From a checkpoint of a small mixture-of-experts model trained on Wikipedia: a sigmoid router.
Below are experts of layer 10 (counted from 0) of a mixture-of-experts language model. Rows are named router (the router's row for the expert), up (a neuron's input weights, with its number), down (a neuron's output weights, with its number) and show model dimensions 96-127. Each number is 128 + 24 x the weight over its row's rms, rounded and kept within 0 to 255. Numbers have three digits each.
After each expert's rows: "comes before" lists some tokens at least twice as common just after its tokens as in all text; "gets" lists some tokens that make up at least twice as much of what it gets as of all text. This comes from a sample of Wikipedia text that the model never trained on. Tokens count by the router's weight.

# expert 18
router:105096094117155104125168132101147113134108096109093130102106133107106143087126134122128120139136
up60:179166134125134178123163155124145116122132146141126115115149144088195180142167097150126117143137
down60:103108150119127121136128127104128172121095128101097130113120110108154133165163107171108120132135
up61:111152110095152148163122130131127140104111126130161080151131092131190161161099147156126132141138
down61:144105148104129118110151126121169140127062140115160119129100147144110065108137182117127105126145
up62:163069149102156141104115099084145129123102109129125131137108115154142137122108100142101146145156
down62:141139161101107182127154110162146099113148121112155093132100166112169144133055110136154130113111
up63:104161107132131104116146145132117091112106103162127104109116121092122101151151139121138157126087
down63:158134119109125141081139129129083136134114155127121100096122130102106148167050160117086134089151
up64:163140125127096087119115102124130146140121120123119111134094146128140127116130148166113151147146
down64:122112144112126081143098153148125158129124134126162145197173156136101126129158116148125123129148
up65:151116139084144069127151144140185143136115109099110119165113161129154128100128137167108176117112
down65:163178116148152121096141131085133126120131161147149136110102144134161142131165141153114149115090
up66:077154150114119128137127061079105125098104158102162148113102104096162126166105117106138153163161
down66:136145120115148121121108144105088092116129146132145138135119112123140107098137153093107146143155
up67:126106154119089129126120121141138168091149115107090149172141067105096081098127153145133129165109
down67:072147115154104104133112114128129160086125162146140091150159151087119162109118100127124128118127
up68:137173101161116102059110154169190151127135146106147148124164098121176099153145135127175176119083
down68:117123102136128157153152153165112144141121086138061125122108087164176120145141135159137093143136
up69:146172175112164154154141077151111133106124148104156138136151147128171136117134145134143126122124
down69:138112086159120067075143146068139120102144149127097105099132182123100146125102166119143122081121
up70:120137092161138124135088096139138103141145123163193170166141184131153125140117102155129158097104
down70:150102152129127116110144129125118128084091158151130146085133130143156117123133134131135126122088
up71:137136126146148131116145085119126145128091142110142141145137131139139091179110084091140121086175
down71:110127082132164126160114122123116144114087163132115142105146072161148152109179114172120109130055
up72:072183098154104085110114112073087095126137124112085086123134116094117120122153126175175081118122
down72:170111138106105138146122110150157108146132108130106126139147127164110115168108135121152116147116
up73:119134159107117186113111128136130141110128148103131123110157072130163058108120167107136144125108
down73:119115090137131140116131124122101107145098078148140105123057116086125071088156118118124115119155
up74:125139097108168129091111133111141130098090117105143150126124141161135131080122141121134105136131
down74:124141126122129130090141124123148136104146130128084111120131126196153126081151075138135155101116
up75:123119138133118140128107097120165151121094116116105136117128100136176109121120140120103136148144
down75:128153125165091127125166123157171116135117147151128129144077139142095147095128116103156163144109
up76:129094088119117091142149134085141134109091100112134133104072127109119117134143103121083127152122
down76:147131160097098140130120094149144130125054130151126112162189148097150149099102152087139120135119
up77:138120117105166110142119128129153103117106116148142108101132186159121131089146134113123125132133
down77:136119108083140159121138111121102133145142121115125127150074138131159138117104126127106135100132
up78:113142095094114091101122121108119104143126156130133123125155142134088115102153088150167128103116
down78:102109137112128151126143113115138161113170115173150119144118085118158157165130126128123088127152
up79:124131128139121138141167106133123137164161171091109093112109147134139171133175097129101148131154
down79:154088113133103120093116116150114134071151115124125121136158100121097089153121119136127119135122
up80:096136151149165155140189184129132136127087119140146146114140109155154177111136081161118149119167
down80:131181123115154120135125114128081176093146146148105134159123099120120167118172119143130110156109
comes before: "\n", " 0", "-", " of", "|", "aces"
gets: " Ch", " St", " |", " sp", " ch", " Pl"

# expert 14
router:147124079143151090104153114117155089133117129078137150090133094108150122105118131131143118120128
up0:141130107115112099129118115146103174105131207141130145132163108073121084098131142129111100120165
down0:115160126161080091135155146112083112118123150173123100118131139132091148109118147110148049083100
up1:178139140082140131115133112145138095130091152149138094156083159165104127134160142143120101141152
down1:130134147091098134111117112150166116128108138143146151122100143142095141137120175120124169129080
up2:150135132105146143115119140098176122160085123096117148131109157116110158109188127137162138143167
down2:136119118134115115140119128141173141107150115094115140134101142111108151169090133115113154148075
up3:137112124108119107101106152151151099146143121169143121129131137145150118123162138159133171067139
down3:159108120152122127152114149138147163101160068162103128101106163160136125152131133138124127134127
up4:099126108151090128113146142106162169119135119106144143122084121117095096117153103102139108154096
down4:126137132116116137129156161104131102148157116114147129154146078109133128137100122122112135145104
up5:139124142126143098117114107122123097101116131134143153088099069127136179129118160161111113111108
down5:132132157059106112156155126141147138099136149133114134153123169106126127164145135078118135129082
up6:138167125109127113161103141091183104141084149119124089142135147148122116107142147140124091106162
down6:099092157142127081181129114098092128102110140145153159143123138062118154139124170087108130132133
up7:130120118110135164109161122112125118130128132190104116155124126142151097128093119163117132107154
down7:135117115114139143144117123101096160092092133191124161130097140134163143134112144125145106111116
up8:132110099158118148133127148080120097074119151077091158156164116135119127085140086170082083137117
down8:117123129126122164089138120102129135117110135135135129154101153150139107166158135130162106161139
up9:126101102136105085122119142093132124125102165123099139172125117097125150113119124106156166128100
down9:108119120081124127138105119107145064193173153147097108153141144147122148105160125145144093123106
up10:141127098093090095136133095064113135090065094144105131123119163153118109138118106132131104155154
down10:132100182137146107162132137115130142122115130128075114127113185156078126111145124139139133193100
up11:154116151117113158100166135123130158113095095157128100127156139131124159088107163099135156112145
down11:139112139155144087127146120132131155150103112136141118165178124135148138115141094124093183129152
up12:160136158142113139087151091120131112179097155163155097118154103118161133113104137158159181099154
down12:109120121162127180116123113149121140153127128115090109153070144125088134171125111107105162157170
up13:148142115120139144107116084043163143127133163130109152119135111119103150120146104144137118113112
down13:131139176102139153131130138169086106110099143159145122128132095166110120144127122127114151148152
up14:095123105131109093173121124123151130126156175124098157118139113064102119103143138126130091129119
down14:113115118138106137149130143106109099118089126123100145175102135115103128098202124116100098139160
up15:153157091106146165134153141140099079122161159108164101150103143108076106099114140159150143109115
down15:130145131106140184154103153175167147144171116105151124111150101094127140149122123144116118097159
up16:143114143131108096096112155175162121110121109174146103164121137139116154118157106114113117103129
down16:119112130130156143135110123137171150131083121137144105135140121160108169102155106129146092124166
up17:137100130148098125122149082145155104128115134128164151141095159082128145129172101111163125127133
down17:162127129142147165123074156150098144106132126122072147146113179121100122121146189100097125142137
up18:110148119120148116123151171134139090127104118099167176137130167128152142175152074124128132095122
down18:101124102131166123144105153163107141134137118081129139121166142108131130158099125127096121160159
up19:159117123152093129116174096097152125071129136119125148119129104130112136096138155140146096102136
down19:058116123132127121118083120139110111149125113129137135133143098135146099130150136125150140109170
up20:145110100103075146103134158127128104119115140155152128158134120096120099163126146135138187140130
down20:139114113114124186102141126144178146127151185100147116116127132147139183091126125105127125109113
comes before: "|", " |", "N", "R", "L", ")"
gets: "\n", " J", "r", " 0", " Br", " R"

# expert 31
router:133111132082163092130163133108164098114097157118139133160139128072122133124142128143130140120157
up0:157147160116122112149132177133152136146133115104117136109167109113131128146127138109172105147135
down0:117132126094130128115162128116119123144110128092124132153161149064113163112142160111094115146119
up1:139123144131107133160143089152146121135141113162130141115099109130126124134132163111135074128159
down1:102141134085135143152134143104148100132135165137135114112088120148144162150122139110131115089144
up2:123140114163126110105135166122157128065094092095157097177129128126090105160165095153096162129077
down2:078136113123143141110152089117101155129153109123126084114094091153123151094158118104167142116170
up3:106150144169121131124131092067106113103142093104133139104109118091118150151155150112095125114078
down3:118204119144145121159125153122164125122131120110059102097140178125137128112152137114064155123151
up4:154138117104114152152094095150124115144167155125121142103097121144081120126116129133110088172143
down4:128115158120134115163160137139119129116101070148147113105170132122120133132106052157160131141115
up5:103102102151129137134091151102185099122132172094174085156157140126114136101157120127112164131132
down5:161086125121168133082129115126140140171092091177124134112123125121135111120146110125106128122149
up6:128123131134141134129117148123141126101146127104196094155131146124104136150175114126120149078085
down6:107142118140150153096148107125126170166114150154124105107129107108120154140139159133118160125141
up7:125153081120103150106095131124172124136138156127141076130159140142121140140109144119154118149144
down7:108144074128144158164102158112148113124111160167149148138092136149132077147157198131112167193129
up8:125102145142145107093109117115145155115131119123166110119164143138124126128132087098141159098130
down8:125116126111147105121140146164145124137096143156122143134128123101116117163106155116102114132093
up9:121114178106103141152159147120138145144153165107110123123137163129125134128190148111143126119137
down9:099123149136121123154122146112127123186152094109114136132156152115144119129092139127079163134148
up10:157099130104163088097156137130132162150181133151112108081144086154101121145162088125102087103132
down10:132105114102093169115167138122112120127111126142204126144140138117138118123161107085116092108109
up11:120135150099125112180116071122158129123098141122131135090119081131127102137144126139130115152128
down11:071118126141084119128119125092157130125173113154135110167099109169126131114099103145079144091169
up12:130121135128181057085027130155161152088113148139154061153115124108100187134109148123130110083139
down12:145107204192124166131139153132148138122153157113149149125115140138151081098138127098118120109133
up13:102163135166109117159044130113138125108138155089149070121073128151086152143143125152126121128133
down13:160154134126105167115141145136135111161107119157126186148086143136152103092206127116122149129137
up14:102080163058123129125124149098116139137144140139095091155110112158096113113140140090134109129160
down14:141184128084077170141126128133102130185165177095123160124147133125120126128151121131095092094123
up15:155091143154129135130120083107143113082085126105150081136134111125119169099121136154118137184147
down15:157100111174101118163124135111162109104114110110140134144149148161138197096096135142155176125090
up16:158098114125114138140159104075116145139106126079141123156123119099126112172099110156129124145123
down16:136116113133123145160143145140085127093153126173128113106164149140147127142125144114135122135123
up17:123147094114103124134138127116146119151130157099076112171164136147113146085102134119099147148147
down17:125161154129139102115115117124151144103099143122128118126101120143134159115105118114144141097155
up18:141172074137107082101138151076171129155138110139130099139119132136111122094158131088163134156174
down18:135141107128112111135129128081108096119152098118121128109110146162129145103122112164152104123128
up19:154138103110176111159150139103111111120103144174115188092137139107156153117129142144125156166163
down19:148117135122138132090106119124109148151113129113124112125121148123104180139117127125121128138125
up20:139132162072159137121160149104111110144134117131126128155150142098136142122133131128137119127101
down20:122130109121141097121113139118157172128101117153120057069130094122115143093118122123122095157138
comes before: " the", " a", " his", " an", " their", " its"
gets: " of", " for", " by", " with", " to", " from"

# expert 19
router:133119094106129137137164108101162122113139110085112124145115129098145128109121085135139145130154
up60:096114150150148081110117106081109136166144089109152103154111117148122161063126084108156120112175
down60:125144154125139090121143160134134142109089125121117146134121150132140127149119123159168171129062
up61:135153105149148108166174131132123118122135146159129172142101113106072185129158124118129139131098
down61:133120162144121125173123155095110125154119146117118095124173128149147137108120106104147150109139
up62:089119140077187121123144108141133149167100096137105132137149130109118157110120096152133130130139
down62:128143123132168132120133126142118113122142127151154126124121117114120161174158173146144148138153
up63:132164117165093090141128121140145140123127168133163128134111134130163101118101170105107132138129
down63:099126123113140140104156126108131125162146134127139123096120129105156122128127123134119129167147
up64:119130094091130134134146140128149131117111168108115151140191114108140142147099104136168120152201
down64:116109162168146123140100160092126113120166053133153155156129143100103125130090132116142117117119
up65:127118112123114136153099083102111138085067066132156138144145133066135125121174068120127156140134
down65:102115162125137104128128122116115143120112123141109107129119135077061096098165123097144133126127
up66:145106068152128145163127126105110114142150104084127126171148096131157181127102121114120064114149
down66:128101164117075148109134134145136107140147152141097109127105155157151130084138139116156135163111
up67:118147090095121144141118100110105112143157105081124126120112095114185138109148116139155145143126
down67:119190119190118140098118133141112159115112159097135135136105103116113102151139141112092097130141
up68:121110163122114145166104133167106125128140161165087146138136093131110117118113090131119117148100
down68:122100123102139135085138122114153125146088167088111160143101135159127132142073090141121125128113
up69:119172124131084140170156128120163140132115151157105110189135123100116150112151123164131133113129
down69:142154132133154131109137150117092130140119139144095189153160088202131168117103151130140146128135
up70:115118072116123167101100112128142124163137086126122099112161121168104141122129103106126161108095
down70:141117143123162152128106111092144116119128140153136104135104120088151142124136143115105116141158
up71:086129084138135153123165148139114072100154155148114140174135143143148149101090114137124131098119
down71:116123094107111102147117122133096138118106122130136188137105104144120108164133173155137097107140
up72:125116133154145135143135104122100112100111186101084112176130122111152111118125118145174082135131
down72:145126082128085094133121111131129073139115143124089126155108103120122111154089120178078135121085
up73:127132105115131135140131091138122102074140165146135158173105110136112095129072110115152123080143
down73:135104109099113116143084134167157135133149134109115131161113099133117099133101107160151108123120
up74:083085137138125147143116114128149056127136177117106155153159128102155103086097102140149085121141
down74:116145111153151120121118124120109181160045138142126111105137147141103080126131145108130135119139
up75:179118123104180091113125156135114077103114096090125118116113108100125157129136092103119182126108
down75:143136139136089080143133113148167140110135099083131120140143134148104123143138150132114073107120
up76:118106094133097128072139112107144097161121122158085125122130158102144154104162162122113155146134
down76:154160111087124119109096084123121091129157146100174159153118116105159145074128135136160165137128
up77:161114117079196130152141170123130135113113097142126087128159175105144144096106153092124149132143
down77:159125137111101118153152110121146118153124160104089111140134132049133141138088154135133136086112
up78:109117148089137125129102078120160095131113123112168127120164080119162088101138069078113148158078
down78:109105147145124156114114096126141109133108209144154139156158154120125145136135096113138115149085
up79:121099142098093120130144130108085110154133131115140130135140140110188164137136112122185156157139
down79:156116130117121102112084131142086142129123092087125123127153098140083082119105150101077073106139
up80:089142137125111162135156109129161138131135137118132131155105086083132150153173146112085134148115
down80:096129140153102127140111140120104124126172136132106142128135126155120073130080093147129179151109
comes before: ":", "-", "=", " |", "s:", " by:"
gets: "\n", " con", " inter", " dist", " Inter", " Con"

# expert 22
router:137145121105130113129128124099184110117126135111108146133143121090118108120136098110139131134138
up0:160109084111166085154114123096179164149144161120128108112136098097107134114103135132172145101142
down0:132148079154121100146157101108173104088146148124132125154140139101092127132095156112089159138111
up1:129133081138090075114132163120113135120081105146104119138113128120096126151130151131156101120121
down1:119116084147089099146116131144139129127118102127131132131125151170138118112094127114138083145125
up2:131142163097172128117137119148146159135130155127119102129104122071159135168118166129116105118129
down2:096133129133135136146134124149095121149096167130122137130113130114122110170117079162107126113132
up3:081118096114130135159177096141157107125116154140128185139088118156130145107119113132127154137113
down3:135080148105147125124170111131120118095128133136131123146104134171138101114092130101143125164119
up4:119135131146133155125148142122107082181121100117117102111102104188110113099171084141139127103149
down4:136117118132142126104104192168179123131107131101110120101108122163156088091156114161149101146118
up5:139050131122145113107169111149165115142137162132120102140111056103166143120138116099132122116148
down5:096127129131112146100118130129142128154126138113189133129143066160153149162112121117111126103149
up6:158121120131158126080141144106099114161125167125080175156120131119110117152099134170109118132153
down6:128153135167118169121135110126093128170073180122130138118147159115096132148121146146117141153164
up7:144124135067143147141104085173130131087076138105147110124081109147134176105130160139108124122127
down7:131114109121089111128128131148100133114137139150105114101101094158183108120131137141161160095105
up8:171175129159131085130156116117145096108141129139168163176148105118139126113078136128145155084101
down8:140140115110078165139111147136055107138149108130145104112129096146132079142116164098077107095082
up9:163144147100176131130151141131137116159149132122135115158102157129126123139133102168137143113149
down9:170114120173140156134177115076110113146132130136119083146107135077135124110133082166148151142136
up10:147120134133140130141165150082141143115141149134135123138132146091151119129157109128136136119097
down10:094120091091145148137153135145132155114153142132158141128088126106109141162153104096091138104128
up11:107134125149164115122110132130130142127143119123142162134141136102145125117112120116104140204114
down11:106137108151116135123105120136130139129145160121153109127148152132170119138149116172127165115173
up12:114182114106162094106138103090166140117115129156109140098123096097089107165166142104157118143121
down12:126134110128131126121128137116133145119131111146142139191121094146142133128077149106151163138098
up13:101149125133113117100123127143164114105152115129082107133147138108126122156126107143109123133136
down13:126126082145170135114117106105147114128120145139107095106124120130148116102088161081147142113122
up14:137059144106102131118107128150127155146116135095121168157152110108146152130182124113126131121144
down14:097100108163143154135079149152151115177161112126120175107124108149124106141102109138055102118130
up15:174155131126150139161127165134136136152178110172135088126078148130134092112095086106133139126200
down15:122114098141088137098161079092115113085086159126051136137117105147157115126152200160130109118083
up16:083097140157072144163115116148125147125109121127168155193121107118191146139112144164119147142138
down16:145142175146106119117138126051206146158149136112131163102144110120077137170108123151157128130119
up17:158142123088153184127098142098140168162132059120129119105143094152136131121158117110142138163127
down17:148073111132113129164148141159079112110121144169138148136098134135162166161123134116148133107126
up18:126135111094166085163149149082135157121168112132119121150152143100113125092118140100117092157105
down18:119095097091132086108143140143164114151175142128110126116123145176122117092134127078125105106140
up19:150149152128118110153159165182089123108168105124142125123106136152136138151127163141124094097122
down19:126125133125135115140163128134065096138074098131126110138117139164127144112169134102164139115157
up20:170117157121123095122136111106180144145124169108089119126125177104120141123149124135118088158141
down20:167129130082126115132115117118112139103099131101109135127129183123100128132145161098080103092109
comes before: " was", " and", " is", " which", " but", " has"
gets: ",", " and", "s,", " he", " He", " which"

# expert 30
router:131102092111143106126127075117169137124103123142124114146132102094130098101099144105138120158148
up0:122101128157096148151112135131131145092126170170206134131150097139106123094142131122103173097137
down0:119175115094128163117122117148164119169131082167137150127133066105122119149104119117099094106173
up1:164127130157144151160095133139134143144137142096151167130175161103148128124083145131183157159155
down1:116125122117085158107120065131120113137122103152124180111155128125128092087148147095110105184143
up2:151105096069182095101168111128136145126102162144144098164134142138132153099150131129136117103134
down2:137172119133150127134081114114112104136153144158104120145106107104124114148112082130113147161128
up3:092156101085148139145124166150160134099114101151112105137115113144174103092135132139071130108115
down3:141113152088132118155071081133126130131104139106128062178117173155109101137130142127178097135137
up4:083115151095140124143135106123095121117097119132134102122144097168136100113142120112118118120108
down4:138153131144131071118144106151134107150135131185125119098109109109115111105084144126116157148146
up5:168123097132128172117142117109155122153127128132166185143112110103111122132082131115150144163141
down5:087108119090073108148100136103103103097117179108106152087116157117117110159130096102193111130148
up6:121178145156116160135092120104148105087109136113106095138110106150144122164144140129177121129165
down6:152129142171121137138132113116088136141121117143104102130147131164080138121155094131157153103123
up7:123134182110104086173126124129122144071124098132099190110115134116122154114111121175142157140137
down7:189124174133131133120131145131084136141133127169114117129115085130129157136143115143126133134119
up8:153131122116098152145110125100173148150140134148131184186094118082069110116121163126133121150141
down8:114096144128136124128137111174148089092119138128167158123133156111125134146153133103126121150172
up9:136087121108138100139164150107154117148082141124160183102128143127149134118125133114141095150151
down9:099101113129122122088138132158124121129135130089159139169124113098128088147110097111142139102152
up10:152100107133146135132129136122155121128148159098130120121111126124107179112083144111097096117141
down10:147114126141141131131135119127161127137143127169084122113123133130127092111169055153122115085113
up11:163165125110113139146146133147110127122137084154117129141118102174103121096125143150102108155085
down11:131154136110178145111104112143138174164136117099113179124111098105127123145121145146137143124150
up12:137102129120104114126109086093137124112123098116120168123138154119117127100155108115162149165150
down12:114128145155163122093157131180095123187143139088150131095153112138089128088086136083112138143139
up13:129072086132111118158153115142097136103150119120169096119065131146126133123120141133138109167101
down13:130126119112138122141123144152119167107128093170094146111110177121147136139185111158130134085143
up14:133155105136115153138128097060141120110164125116142133146140125103159120139109142112148158119090
down14:161122151164129136141104116110126127139088152138136124146114160130161124130131165131097095164093
up15:135141105102128088156125120104138090085088132135131143133150104130145135102132106157148132116111
down15:097111133087104115126143146138143127091111190124155140142133116093122122092118120134188138163115
up16:143114104136124117185127106123092124140160154125178163124100119153139109143105166172116108085130
down16:134098123132112156148141174094078169122110117143151157141141147153094123155167100122112082133129
up17:116104106093139104115154129154171099131097150145125079142131127121142140147166116101091144080142
down17:104114148146127125083107146122213106128129150116108138145179151123123104131162135138086137139117
up18:144133096160147097127175120156141168152140162119151122102102142113158115118111147122141088132175
down18:137095177099118127146125094097134120122093144152114134111141142124162097112136133139153089144074
up19:124134114100133100116138138139152115084103142132130154138131161109156141109083163155164104106137
down19:171126151122116137142123139138076180121138121149126146097125115175160115163134142126174111118087
up20:138132122119170114104141103120159104094136130137098140127115066052108161087163128123137122087137
down20:119122096077160128129107151159144119098119169113105145103119111114131146133157115128132098157137
comes before: "\n", " a", " ", " :", " -", " /"
gets: " and", " or", ";", ".", " –", " as"

# expert 13
router:131073115127137090143139123121158104110126137139120121162110096101112140122146128145128146126141
up60:109090103108136130081124152120191153146100171098164121147148086126123129105169138085145122122119
down60:137101162145099120088138135108109150121136156168107121116090108144180132155102133116143115131136
up61:089115134128100152131102134140090137134125107153163119162118116136094125094147128151100089139130
down61:136100120119072146141116138126128147112105098105154124135116131108108099147137167158147147110080
up62:107141150136161141109115134146147115117121117093169130169135152102149106110110165192112120114140
down62:084120115157150144113108137143110121142102136092113111166124147146096141112185082119128138105143
up63:144156109125122102122117149122154121125100152155138147114109109142116153124082105122134121126125
down63:166146142105131119110120106141107134168146139154110148119067144147155170125158161148101121160121
up64:148132152124102150113177144136150093138158130088103129156169110143115100141115135166110140120137
down64:108119141142109123169122082125163089156127129107115146119131125153159100142142151154140162100102
up65:084150143112138168122115109095122138084158144147124162170119148169135100132142149177103158127127
down65:076099136158144110132140118152120150107120124140137144135092132110154187134120106126133073137108
up66:122087134129141173149143111121113135091085145088117079161131142102100137095121107135112120162158
down66:124130138133100144141127159118098096089146135123136137108146138130118138160141145107163157144115
up67:140116098099124105125112118124139154083152139128180117142136158113097139149118179132126174112140
down67:144160154143093164152106124083165127109122155123160157119096163106100088177155108132123089116098
up68:152111140100167159160096138146097147083101142128129121139121122113121109121124155136119127159110
down68:068141130132110120148119079122157130122108141141142156115143113151146097109132111136097127144115
up69:137125122107119112099130087120151121121168147118113119139168081129135115148159167142164135113132
down69:118171141159149171143109154149185128128090168134161118129118168140125143134122104126108124076146
up70:137123151155128129151135169131132122082134125135152175116161113092096137130101097107120214136131
down70:110100097148144083139171108107155126182140129138134110132111155150138157126151082112119132140149
up71:117150164113161077116100082136160110101139139101128142135093137152170133175119154158164127125079
down71:128139143114151117111114116142101096086149119087110164140112123141133131142126133110134098105120
up72:130128114106127083094138096119115086093173185100136088157127073122134139116145078105089141121106
down72:149166171156139130119126110127135148131183123119166111133164107101129114130169160146162099103145
up73:130107151133115120102115122144137096123139089102124139128146092146157100108092101174105174109169
down73:128118137128096157133106157110091135146123105150154149122144144124104122122141120107081093098163
up74:165099132101199143166135146129123153145135120150110127141154143094133174115150059112146116134090
down74:140129087135115152149080127212152174166126175163143153109140137147104140093128103120095142128099
up75:098163126136116168139099111161153057125122133131144128161129092079127172125086094179109154136133
down75:122158134101096132151091113123138137139139157160131130156142103097115127133129094124138106165143
up76:148199137112123136119138156135133100087144134089114176167135089117101132107111121132139065124108
down76:162150117120134129104118113121084113158105164124135138101137132092088145154114151089138118137101
up77:117095115113123142162135124164150113106122113153149125155152106142107149098124154166117079091142
down77:080173144117120102135099067095131148168094121133111083138155102097117080137103126139118125163140
up78:140171129115149147120150173098107112086134105124127118128107099142130137109144129169120152163115
down78:129124153171113067161103137161192126098131118129145158156113143132135168139149117131124113133123
up79:120173103116129104111120160138165154080128105124142121171113119166089138148130145170138147135115
down79:089135155126102135116162129146137103119115116097101057125110143146117146117155111098107102141104
up80:118134120161161135145105130108106112118122130110098140149097122083107133104138095171128181184156
down80:179106113127162157183121114055136140080109118102128124124149114093150112102118118133118116082117
comes before: "\n", "us", "a", "ia", "ae", "is"
gets: " |", "==", " ==", "us", "===", ")"

# expert 21
router:110130105119101128128095115111148125121120120137113107157127128093159124118120100113145110135154
up0:090123107136164128147104141117122135132122174151100110161099172107153122120125124130160133130147
down0:125102130164101145118122162117128172119141125126082161148076085071110135104135126117094112096107
up1:146130133090133154159155131101113127100067146142179096158147117130106132153151094131177163137107
down1:147153138114137138083109151138157109128154121135154140128119099123115109175123118115116144152151
up2:099113088089113134114116139077119131122141131146167101142167161080132153126084091167158093127112
down2:130165157134152154149070163128119161172131103146163080115121127120132117142121093125127118121110
up3:123124119125139154116174181117149156160129096126154125147129112147138119146118074139129165123112
down3:161150138118099126120113099130140208115148111145155127155114153144106110149151093112116091101166
up4:103082121131115132168132100098157157084133153116161163143106120122112106130120121156184103149112
down4:139147113114118107167104108114105090119132140134125133185098096067132146128145153135102148143113
up5:126119123080120134126125119140147131142106072118129124122159137106151146135119124133143135132139
down5:127119136124147100147202098122094141168082133104091134091128129073095126099142116150115129177108
up6:154108141140106131131132127089122121117121169161126120116168133127132175125082138129148118114143
down6:163117094141160147156100115150140126153118154108133159117127140140149130098143117119135049108137
up7:133131128128148141075134088117148131123114126086144188143170168113117129111185156110141108132136
down7:151110157118153154153102108126118078103081103147076144106135148098136138182132133102124141190131
up8:141100118114132138130140118138141135144071159122132139143142113124088164112124142108114070119138
down8:120130127122143091114150116100119149169144108097154124119153118136101136123134152147101098142087
up9:111122062148136116092134128141110133148154146115125149161152109140148120103090108132138132116173
down9:184149102114121095161094098153117106121139163151140111146089123123142133110140152126092118103160
up10:131162079121108092127150157134153119110113125131112174154113119135087051157119097174111135129126
down10:160118068121122096148098121162131083153191141176113153107092131156087064140115104160101113108130
up11:132154166153153117123128180124144129097087151112148141175158136117109165099115084155198168104130
down11:154130120122101162092124121136096131170123115137145109147151129139121141117150154146131156099135
up12:115116131130104119125123168133102126151169107106149064165119131122141132124142095129105127151115
down12:111138136100095107143154121115085143098099160141105110099173124076144116143126174079107151121085
up13:156130140118157139117138120136136161099076164164140130167152099073141143144091145172112158116125
down13:123098132121150174113125154127119064148135114133126164123090115125139122080137130070118149137121
up14:130137120130136121156136125125149168128128155138083135094132100117162162128072084140132129117160
down14:122114136163151144120121142112102169135069134157124155085121121100139129113159117120127096120165
up15:127114140198143157177122156141102159117119176110145162126152070122159116088175112105130151171136
down15:158159156097122080124105107113137095111101130151151141102206123105128177158133125115143164099113
up16:146132073161167101099134072120131126111120106136096101190183121106153141128096126153097135126138
down16:119122138170135146119139164124156130121128140108126109107103144109116118142143138109155133157142
up17:118113163115142101084133150147130120158137129121105115106107114121113139143161152142152143153141
down17:138101145113126109156124107123148125142110146121109104127156144117147092134107156128134137171107
up18:136156111137179138117141109120118122120139093135129134142087125168127109165135123129133123104147
down18:120135104161166143132095139136136141130125116149122168123093113137143130179166092120134116095125
up19:127102126116103148156121128120115125094116145080138163151155081125137124074155131064097115090120
down19:137134100103138140135173150101081139092139141134103115133121079099141088125112083146090138135138
up20:102088172142132082141126151149153143097104156131145135111135137120154166146119120136129116129147
down20:124142119134127152137154112120126087061080156111163129105122101135134108105115095118112144133143
comes before: " |", "O", "g", "x", " ", "C"
gets: " I", " O", "O", " a", " he", "I"